Below are experts of layer 4 (counted from 0) of a mixture-of-experts language model. Rows are named down (a neuron's output weights, with its number) and show model dimensions 0-255. Each number is 128 + 32 x the weight over its row's rms, rounded and kept within 0 to 255. Numbers have three digits each.
Before each expert's rows: a language model's description of what the expert responds to. This comes from a sample of Wikipedia text that the model never trained on.

# expert 5
What it handles: Opening pieces of Latinate abstract words (demonstr, recogn, indic, compar) and words like not, be, where, often in math or LaTeX passages.
down0:070073125144122135073089151124140119126084125112080119180123140066103116114156128136050065135103163139080141119174160123149097116091160068120140085135140123175153093127166142145068105123112100094137192138118125171188123196081103110107081088087175110155210158118147108142105151120207086112150110106173065124143115111137171187122124133080142111160150094122122068082079132160111054158157090130102116153119078183120129173102109118145125170102183100124137087125151159122131147092118131132114094096120155051112150123121113118077151130120138163164142119115139126086110149119117174085166150142117169119118153212164096107090128113154110197114120092115063135105113109177140129115081166066103147137127136137087115154118145131164168133068138147086120160154187062204141119149142094
down1:133148205095155122132170116206119101082142120162104120155168137117119136121075110207112131103121161152150131155125137102148084122144129144165118113128146170135128150146099131144114117181161072157125118165130100094099133107159079128138083167146036125142173098129118163140122112126117120152127139070163155055142071150130075193165134160129121184114064128114156100118132104081109131107152136064115153144173148073198130091150100131123114140145077129152130190149074171167108101155147130118151088100117130142085150183136159183158084158079168127149124158143219122131160092090169116093134114197135161142127117120105125136210168118143140065164189065095128064121173123106159190061106122091165142146134176170100161128163133149145113133155099158116043132123089134109157154132133116
down2:109118133091147172141124130124158102085104152126146125095187157098107146140109134096056186074156064164151185126179127118190154099121102130103205097145110113120081096092155130124127113118073135161109115149103098064144188079103142143173152132087177102108123103128104087124198172169102136149078129105128126141153118109087115166128144154114122090101103106107125080139155196131171085145154096128119119116130116095178172134097135138095109120140154220120102178190127099125134126069115156111130130133108109136058084144158120099089055125139036164105161080138118095142140091090142108127126116110131080143084145163105108117117132096172158147117088020115110119100140154154122140101147139088135109120115185081139077188140083170194165126083190142170183134074099117106131149144150142

# expert 8
What it handles: Opening parentheses and quote marks, often fused with the next letter, as in (Squanto), (Cambridge, (Ontario), "Popular.
down1:147110159168146162088204169164112151082148116118113176110079131079198108111081128124147133133179136123127148146127139140170123109161098088142120182070100088105129103136126112109203102161070126093124084114119109105090118119159156142142114092109112184089093153077175103090122101173131079158122081127117131125175137089163164164133099141177119132154108226087111123150143173115132199147076187116088073160113112079091144135144125151113176143099151128092175123112097165194117095119118120136105094135103098153165086133140092123147164113142136052154183108101163098160184204158086095130134143145127134098210128150149198124144103151130127087102169166183166102154121129133108136142050181153119078129102146068159106122107088147071109109114119157127112125136095081149190115145132138
down2:183117144139080097128157121162135145110120121149145113168137136141185143155136096154163100123165123185149146108084150179177133152144129136131193136141077127117139082171087124122095153086157148133133111104111141111183132186108150124113135089194164150128130108078115179130101164129133155118126116093175108145188087125048117039106165122117066152049127111087112092176147152125090076132117139091123156090206116172100125121156154064162140114144053095112142204164047097110095119092111064084122129150126078087183082132126209111080146063103120175093132159106107129188103129137112111112134157107128118139154141131201163137109139174156090179143154076129155154092147122180086151110102171129150128162139136164190133110108196117092120159139110120129154095137125153084128140135119135
down3:133103114100128086117144113148140144055097161089159055152129186126086180144157144113124118103090162104066161110157159064133163103117109114117141107156060126104128127118136139171165183162097128145123178162089191096181111087134091171130177125107151116103109117125105144138120130133139109080104129123161130116114160132247177172200131126139177058122097145163162100070130107163112084124117115091150103095110131148147074134125164115162155123163070173061126126139131130129117132132158113130158216169196145098010119110100107143120142087121117081075125083123132123104099137192070109147150134136149179102139141195084094156155164133174167135154120109116114099144125148097080131118145093109086139105089178131139146154118183128166140146164112088106084158141110143142080113148157092

# expert 4
What it handles: Standalone one- or two-digit numbers in tables, scores, dates and ranges, such as 26 May, 6–2, 9-10.
down3:130147163045105165194123107080135147139147151071130174150122143136133169121132110098055103136071145127067088024146133157146053171083117113130171145101113141145109124125186069176141116110115091066141115104085130125089094109109140112163089108075092116117105118193125127111102142067129178152140105142097123134135100099109136094120163088174139151136121109129140127146137189078131071121186131144111079155099131156140134114168108134095151131077194160135128096106086172123097095123164089117175132138129136174122097107078100122138116100191141177108129144070179088114114086153089122110146162086165149182132078136130115143074098131161183160092173106095162056103160178094098088138107172094132185170126167082152092138148119110124078096135106105135075150162149118144118077167161129
down4:052117147147104118186146108152134121120118073089119155137154082128140142101151134083150100113097116108123147162128140114176143187164151182161102082137107121133152129115142145071186100139172131138154092144185185087197147185169162149115183105098132114059102088104125089105071110094096104148129186186138122129158165108173079123111176137096106170119137102131134144129106164124097134098184200085144202118106129105162103129129097123098162094175116138133131101078166156154147093077074149101080122163093136149101073110135181149108105235127127130157113077051132126129122106112169130171181169121145108121190174127138102155104114146092155101148181167066109100167127156132105137133122107053175166086164092099167131099150105150121111162130157107148173119187133140147145150110159101
down5:158110126192175128137160103124181172130168068130091126153108117112129105133183173161149154142146127138100130125108120121121168147107064088131116109126106108060072139109165196150136142135149144120108135149143087149161164112154141117152139120147102092173105096134142102154181145141131141125149095115109189083171127149209168132072117138126127127069164147104196134113171222172108138119107085158097132119153137135141124180058143084103220158105082119124116199137176141125057098137132134124097143139076159143085159160097118133132167108078119147120185162101094159155079164177091118117186151116079105120093182097059114195139158136093146076152095113155041174105123135105165118127148127154143141157131130146139151130086131194130140124138156100126093113145123216138114150124123204

# expert 6
What it handles: Middle pieces of Turkish, Slavic and other non-English names, such as Özge, Başkent, Chernomorets, Azerbaijan, İstanbul.
down0:172071163133186148108092136166197115130107103116139112126073202108123092088134127085129093121109190136127154109135134153061143156126128182110082107180126150068075142073116114193104181136142137176111148150173136142059081166133145128171153131137160153139154165071166132130149119112103166150100129139104175150087147091083138122098130201075103105030116115186104116143158138177132120092172078130127108172135068150134107136159121090120117117098126124205142162097137143122138144046129073108154155144146176143125132109155142109202118154087133140078148175067121129106124138076120094141144115160130181083104065145210072129098137165144155162131132169162111140124162117135105129138181166138102121130146102104157124115168125138138098117113070165137146166116121167107179201107112120
down1:126090136170113133125169113174147131139130139086138110128020132097073128084160120132110152175155141129129151123141155161069133133082132105132073115099116107164154107118136168175151133083115128102184114083112147199156147112126140134129097176119105114211190091096170163162139083132160145130117130102132119155166147134105098181061098131110144145093185174130153127125170188163120129148059110155082135148141128151143093185130147103102090144127146193145185136090122149176067104068142109151059128154144080102101137182116142095183087113144191126078114125185132148120133122128094142071157146107138128065141076051121112068154091086123140082154103095126107136179113130134087084180065064152123163071109099109127157190113172144150137120130112123119126145099135136169082093146144094
down2:161140083135149067152230135101101092168115135101117153071141161127144133094050191100056145142106140124106097185176085148155126102127145135176135145108097073099105098123156115084112067143161151199110137111171166143142135144128066137124181076151116151142101115117143133098158099162134076126133108140179164138090118167129124068110101118119088118103104153167145134099076065087080134145092129118171142135110181185111110188081150131086089150168133091157164139114119141080095125111169126149078157112179152141091170104082143141100118131135176145127128073186084141105099120061162133045139105114162132135124208088119098074118149168109142133104136068111170150165178175085111140142102124155116081136116146129090112140097055169124103151131142133119137130116077113087168138107125169

# expert 10
What it handles: Articles and determiners like the, this, its, his, plus === subsection heading markers at line starts.
down1:154063141177082093107132117106121093097077087112145077085125125099119154124121108183156161133165127110115154175161179109185118115137173132138145139143124067135114159144131135174180148124150044080179140097130096099174138117155110094125137084101131104042107183070123145136152169068170137094106183125169106156125121089157136087056135135086056105107242078128144128166097147144092103151121113149133168078172106086160076072121145070164103114110131187148110177187086134109147147143152125170127110139165161107148162184145171180101096161149137136147110096148134134107127140134131150132109094139157107124129115149153127114067136141157070096176132124150081091179150143123157155174114125114137154148085110184132099147147191105171098148086170125135132146167086099174118127091130178
down2:139124145144109167115164103151114093163103146140155119161117166145141143142086141156098156116156136099104080220162188125129087116090174104123119187155101133157189127145085135130172113090140106174167161113168099188116129123113066123112093124120156144183124150171121135077151104205165167159158063071147163101150167150173140136134178088157106165143135146101159098172175187113143108135087130112097121146129124169111125086111205095138121111138162168145133144201088088136175130092179151094076051102063078103094096190181156171077137203097126104169099142154096165125156058152189111145122136136162156126092101126088139144095159171172098135128030157177133124152120105139136141122098133121119155164164104154146125155098117117130125159126135164119119134129099066124115126126146084
down3:075138109134174085138123128105137131125099159086090163136147170099086146050140146111129138130120111099105167093123110101152113174155170185116125122152068129084149111126120075075209110149090110118091171050147117160131123188095138159127098173216128165070119132168184179133125141139122128137143132128109096123175141110128135120099150149078045110150134066085163196145104120156115141153101125068124108071099113161090085118082120153113120130142105132115156135081148146059135069124122160060135129137156161090168124109103116152116190153097134116116122119088062100137113097144148094214103140110126178189116185182128127122082117155123169121080152108185148177163111161118128096194138115127134113099125065170183119062147136146087104132121143114149164146131128176149168168115116168

# expert 13
What it handles: Line-break tokens ending table rows, list items and infobox fields, such as before Born:, Died: or a new | row.
down3:144177090083128198151071194115112140045174093162076119159158137102117168167132085134141102153180178107149143102121093091164077143071168175104154063086173102094106118146127112070107115140153108090120150117094129138178113103101135157089141089132156146062118171124126149139132106143161170131127096121073108171117137133168147077135212152130131073071109152119142162143129152190120178128174094150109167130102169178093139102136137101138154133075118147142140122155144173145144112106143084128116116171141119141140116149049133125137113115103137105150129147104157146129139132204133173110125180107081138140196109145210127113135125085107128111071161089080113096158121077201148188123129171069076147122143099102101144067121118084100131162136068161159145119109154119140185079159125102
down4:154118132139146086134091132117149103111091106136174100153144081140125220102109151099147148094130162085128130132130104129189118133098156101100147126158123177092155085093157108124083111088097124144092174103106169148190148150099137125141135079164138132165158064134098141129135104149105137146136172138083066136138098124134097145076132051148142089141120169108106089107199123130088097173151105142081078077072111179168135126146171141122069159094157197110081166126165113058125142149168070074129140110158094152130151129179179131107144102135137107160159080125100158162133132146110182076112173199132113145162156083083104141130123102089091078078169130225119208163164149125071097090160139122191113133121169113113145122091189162100109144161128121128172082138098119179128099116152149
down5:135208087154088130125177107128181121150155119153122206212152133163157147136131136137155125198091110174131084129159143162088050140167110149128145071089131108108171102100089085167142140110132158168138129164113159130099102081128128168101057137157173101149130127147096156124110153132106121093173148154117150142074121101124162128092077181105122084156108153118135115088145118094147098165192085120147100188165154147103122125113187100167132144112160162146129120122109146164114092142067149136077164154100133092119101138158054132081090233075129129076148171112153175135157098078091215134079093067147092094111112097163137196100150191138159118175123154133117146104169187133087099101135120116139130140142146091135100151138101092145169098126088119146148098175110131139108130146075116

# expert 14
What it handles: Words in species and anatomy descriptions: family endings -idae, -aceae, lance-shaped, mm long, commonly, plus counts like three.
down4:090114130133111126170131171110186132146124167097120091186074129152093052166085135089143083126113129185121106069077101108086136130123179116103114147132121115080149142121115122103124115158113122133105068110113139148148133131132123124127118143106196131114158162034091140140125115172108124157150126104130121159151119153148165154120116181084123101176126154119101102141129164086124083095083075125068134114154145164075080084211094158117171203130128156177175156189111109110151149087092110146173153181038078155120083181169069114129223141182130148090244114138128149116111197112113143150132141151109122107138123111112058160175179100150165111093113135123141113140152117131162106131109082119090092120148101125148094140138127106096110109136199113156062099101133092127122130128119141
down5:213158116134165123133123128124171049068076153137177138155132139150100099171113146163158068144159118052179138097147153132156158131125128187095104166209124117126143134147195118107107106179102140134075098103053204135179154151139112125149116113186125099127104141153130132082166126102132058090173065142113105062147090138117133099151177171122153153142191130090115166118110132100148145145142161113117143137095079185099156120117156129110110093147116161114116118156127121137140111092106122092129087149170131103166090133091145105116143148141097128113108098185107102101136130157112101162069170147107111101114105086101110175089211126145125082145102179157097183143070122127135130199077120102159137109099079118087163133087135078082160126092178111037131119130180136147091118157156166
down6:107083052116121103081136121128127091073125128174134101149098122202153134165086083110094178156118141170159159156200096112091200114185132138129141128116149102154160109131163150135091124202129100120096182124152144089089138074157100060110168098178067206090074128104183092128105093102113202111117124208161106118118125133108131117150070146119114158159132171111147027098120104122108110098122085122133146152123161102166101146160129149077121149107132116126066142119152139116126123027034105101174135144123110131153144116107149140155178148130147150135106136085138144091105162079111132118164133122171120166108152113131138151098130129085126196104175124139125178091142138130158114123156166124156154144149185097120112162103146141154152081128094146157163083106151226126105100147138151

# expert 22
What it handles: The last three digits of years split after 1 or 2, such as 2014, 2023, 1996, mostly in tables and lists.
down0:163063111181139079154141091120152129148091120109172129137091127169149129059143088129039137154139109114179134161059079129171113097150060119093167136132111089113122149113149102102153123123125148134107102101112123113150080110091095122095127082128118151133071081101067094124068146193116144132126137145116061082211113207139145098118133155124145130149130126148120183172126095136155171086151116134155123088131112181117140116142144168128084138143127163134133148140053131049147153111169127171147131104128188121136099078106163128130138144142125098139113112086139096191086113115142101110153181142106165074107138077095126158085122154095111168144135156128154089131119154064079122199070176193134138143141126124114114137176089159108107140120177194119071104130193097132165230133146137
down1:121098074154106101120050139104130116189046124114147102157157092116106128133127141098144155060135107123111142117132135144165128072161114091133141121159071118083156112107098124127137164125126155131129070117122124114116117091143086074124140158168097138154069184130099107121063085100120141082132138147148130125132193163113139115150152137137158139117137153184100171099149068166217149136111143067148101144142109206110096143150113129168108084138170144056137133158167138138159150105165177130106095140108212060159132119118143137128134121113186133106118134197127123173186145102053105143175155157117140145110146176168154150104118155115155095088114143161128106157193102113167064120101114116146184119172136120111112108181148147070171082072075062096130124174122181064192137123087156
down2:083167140092122183186122114101117123102155170111152136152172181123075109075135167140142180117065052137169093117111130170062150136146098141091099088112065103100127153116140152164083160126166100107148127094185081145159151139092179092086132140155113178137110095091162112092113072085093168106202106127157150129155123129130123159115116078130086144096104149096126147088058161132091103163134112131127076086135151108110131118143195123074101160111146097158083124157169159177077161124135082107173171172120166147099125115118164098169137123137131131170146103037166127130181126116129106131122147126089180130123120160121160155156123097191121136162157106093099148060159134153144117079109056193103114116147113079155151067130131084113192149107149118163143074189080116158119158146098129

# expert 1
What it handles: Middle word pieces inside personal and foreign proper names, often after el/il/ar, such as Del-il-ah, Hapo-el, Her-od-otus.
down4:107075095164130137217137104130121162132101140098141141141118118138111108131081126087121106151132121104218098126089108112124107145146100112169070180070169159124129118161154125056233164141184173109104103078122124138115163101131151093057156144091107096124081095093133138138111158114123125144157139131170162089086134091170144121140095137135111140122142070098094145160151131174158166103117084136073150204128092160160131079060112128165079159135172128094151091119097158132119151148108152111138161106139134098199109089092179118136158119070139154063162171090140137109060118192110119117107132131127156064202117140118133156087137163150139199116149119162123115089164172117046151120121172108144108107121167163157075098154145113144127120127092095116130132043119150146150109098138194
down5:111124130085189132116065102105155121127151180104150124091120154111106078097128096101103162109104158073117144074103118108119100163118126159097148128116090126144194121150128094137156122090056105084161114175144112149123123075089096135151111195127180128106114162115122130155133097082087124087143176185180156132092069072133200174141178096116148122188090113110121111124091150111195166125110143149126085153155123121115151105170116074199115154136151134201165082108162158100121146124111150181107083130145097148124079137157077116140139081145188130144189111080185134134138070138095148100077108126136146086102080102118107096171141131110098128156187146124142104161114115116195127138158056109146171093129074139124119109119136080127121178062079089077183084100114080110075174136112097
down6:149104138121180120151168112110151127153111166179142085117118074121135190069119116098109114120114131108154157105134169133110109156120105162133151044105126072096124147097108150110171071197110126120143142119141168105176140122111174127089166137093147193138166100166124110203106108195101129088128053059079127141133083118142147029180115158165112156174129121124163129098127147085140195150094103094121115090107122139188107121091088115091172105062121137079127115167169074104119127137173159092135110115112180088141109117076120144132053136127153143099189099125118124088158155117117145121156098201154135099096093154140141121170160094134109115159097181149126089125073141142139121170103141173137075091130174113140136087169151125050052093095151081117159144139123159095128124112120186

# expert 3
What it handles: Copular verbs opening definitions (is a, was a, is located) and units or dashes in geographic and route entries, such as km, ′, –.
down3:135093142132111118139176147156104136172121136087098081157176143086142135143120114232112167142105119133159179116150057196148076085070080134147099204160128083086090125146145056113103120183105041174138143128113068086058121079153116106162101156139092153149147104088105150174151141132165113146135104181143100131136164054136109164134149132099097097176122104107126122098104114089131160134105102165121118141141205127114161123174141173106165141127157116114096119112154092106136145113060083133127134163105165132142172138134168112134165126173163101166144130158154120112069195124157147133095124182104161098139095071109158116093140127114124100182081115183115165170065168081084130158139148097121093101115138126084095094127182136134094098144154071152148178124127143129126103167057159
down4:139144115113161088120121096121105173156151122152126141174160143130195092124147205184164164116115108125173122135129133146135108050066084187065070143129137144180099147132065165111136103152172164154093107111139120145183135146127128152129140160119101132087130185148178117147141119132123066212155090152140191133081147163143178188172185112136118158125128154101083133147112147102063093110145168144120163134151144092163114096182126082082146092152125128114145139149109152132137099128128129066175128127142168150126084211153124124143136132089046096165153155191102099129117153125171158163134138144145133102138095113094093123143084132080141175186157064119144074096194094080116105147084170121082082136129105116133068139144075108081086087144151107128120170145121123164084080092105094
down5:093175095084192107119085179141151111085125092157123186078147155092129147209137130119117140088110168145168153170126155182082056074170087129119116181048119168158154131079186137144130173136116155143148150130164146181116149149114091088091185097142125161142145136125128100123171101055159152178148144135146087113112148123128131168166138202169135108150128122136092088131156138140114159122116135131158129099126157141171097187159173157088158123146090109114147135130134168092132130141098088137170055117131092146085103078086195127144177094055094196164075122085123105116170111168120102107102137153073112125146117129174145101135109088084135169073139125111143123151141148148119127173107126076219108144137181144113178119088099129149127110137107132128136127150191158114069085104184155

# expert 19
What it handles: Pipe separators between numeric table cells, and commas or semicolons between census percentages, such as ", and" in race breakdowns.
down2:103154091120162140188133109174134119150119116150074152118118137140098047152112106124141153099108174181144107185140101171124116079154113073107099114108167118124138086141045127070148112139076191091183076125142114122125129091156106151141195139147137145154106086184067187129120078120080137151172229142151124097157157102147104130090149124090114165183137140192113200106128119160171091088097098133129195160101104156039096108162120132130115111090125158149103115189132135103178121083095125121132173106140141116091141117166114191088146124157098185132074117081103153121147109159130094228140130143154141131138146097109136095076145074077145116070145121069173168123071089152151108155138128154164105136085143122156073117072137115125099110105139126144119145151117090138139124118131136
down3:130071157132133114168133168151117080134087091117125149123091215137088109143111124127148158154157178092117107163185096184110140109153115132107158101130170211117101100154052183131125035125152166077127171132174103124198143100146046144125093119124135147214134178114126112131145089172072130142189128172134101135157136102102098183134149119086152144137140139152145147144099145139107153125133119132118104124150099129112097127144213086172104136121106100124152114100102131187119105082114143137140080097129180115082147115152097113130110134165108113041065104177122173141156136142085121118116154122112130176106100110123124066083136046147125129123096233118103175121095140111156147126165098101109134128169082093150166125200134105121099113112164122082138118078099123102080148113127058
down4:154139084119097195128138156102104118075134122132065179080121148120174088131143129076146134161103169117144156147116119126127189163140126158191138057102106110140077130131088146125116143155085130124117117048099158134124124111159143183154134099110108223081190103177146114095110106176108113166153146116118151142118105128122108127156107107111051146143138124142153084167102172132099168107137123140134096113129127196121127152181146166163110151125119138102153115072152139158170125069135087222135129153181148160077123069164059117179117075113098105095107090140115103095146090126121109117114149150154101161129088124134185174115197172136142171195115067088116130151089122124157159124125235122128134111094110127162129123131115150163135174116163127049126164116085078191163098093151101

# expert 20
What it handles: Prepositions such as with, by, in, at, for, like, and the piece after an initial M in names like Mircea, Makhmudov.
down0:114170207132114118052134145128172151130123115135102088187135132098107113165143095141167140146106146163172170103167065146136113087170161102168136120115128128171103131119146192121120165129204098170094121081065131119156106068105125104151124117113123089143110120109150162114128101110083142139108094153130137125050124121130123147091173124149128102109148096147037158091141109079108170079120119092138104122133113148143136155129102158115052127102121167109173095174186108147120113158114147124115139112167160201054123103097037131154139128129111167076108113156156054145157167086172166153110128086119082129155135162106137110127114083137090141081082143097077097192085130191121154133099183151151118139077069152120086139078114100113172075111107114151149081096166115182093105051134129
down1:104138168189126117035142131136199104097082113169121132139157104129154172160104160130108128141085144120087132134137096055138111178174162136149097145132101093146178093098137110119077122085161152110181128188172122109207134076141154108118208105086087134163122105131171149130133084137186121130156084066114152135155148121125163122072063127175081095137128100118129129195103209170129110076164126151146147106121113117102116174132113104084154060139115135086116094153102102163117132102140125136128128134076119153112119166127069124151112153089142073088197160175096127110162160186134119123127107197132143141122151066166162122089134093166110070058154206078127130137112121130074115110042091137120140126139159145080146108117103106145105136140125107184108122122101076159141100125133152
down2:133120102146118181169141129192124189106094062136145121179174168106117169115140114176119109132158113158122117135142124093084081074163170117165167136133090101094125102106118154164096185159097165112119064059158146124116104099113100166068135109136134147151187127097164084086171086149090061109143128182157137132112110118166117094202118124121124094156123128148124107084165176150120152132154121124140141128072111119083161128095151104149065107126165124141092125083206125093139111115124107083161133098138148097147167128087132073118104116101154129098160156113129146178065092041157138123107149131110144163148126100118132166134037129103163139181168149136128111236167125150135154104025080150101087162096107127104164081163115127109172093117129181117153166152128116072102087104112135

# expert 23
What it handles: Middle or final syllables of ordinary English words after f, g or st, such as crowdf-und-ing, unsc-hed-uled, gr-ay.
down0:139085127057099063163151145110118154143113140108148164108130126140140205098174164132197160166144116079122173120118100126107135146089126103081110131115145127111173157109199083140149089139154085163101125146096085089117100120136143117159075163133099139127135179094179089215148191132133058144180136098144127128130120122138091139121203140188116177114148086093099105178155113112168081124139123175104096160132148151161165053092135087125149148101163133138145143184130122137160083177109081122109093180195123122144141090129165121117086191125160091103127087177097148177082145088095172106145136167132124115149142122127101093161080168142176142107107115108134143054173127131105093124101147200168135119136181104176125126154057131181135085099115160175115155102127173123080177109146102
down1:050167120100118136176115146128118140159152117151093119208140018144105168135159175087177082127127133156114134128112112057156089153091206078148113142118132090104057134111133134127098160138165142151183151105158120137142125186158145175140130144073159104175091090072124164151112078118127122132127138135111104131133136154160111078115080129152095108106128118092101116088084116130054127146124089119116168139093177132123148136157119159093202180159188108176162088097066101182112135187086180122106112122116205067083159132101132110138148183140085129120154123104153121183079156062062109114106124087110166125119143091123145160193161098102148130139104131156142142138110120087110113145172141145134127183090157155116108126136127062168111081066136124130107082145146180124150144125089135
down2:130092165130154052113173148108201177097116125116109056170145127126104185117118076104173139111130125142164128113132192094115171155161138151140141119104162128149141138125140081144119142120123142183125138175144121108084105156158136131163074098192148127144096130135139088117102152099087128125094193101125110093154090125172115088175140138054152116096163068167114124123090122079090093068117063093030139144178086140150173138131102078139106137139093145148171094122111108081028104119108087153156105126130131166086197105120184138111093121078122132159089134064104065116081126106086128114161121101159153117139129106112137112144170160131170151061102112102123138126157105079159100120145111149114154102073104129072167116170105159146142151111162070174136115074115130194151134057159127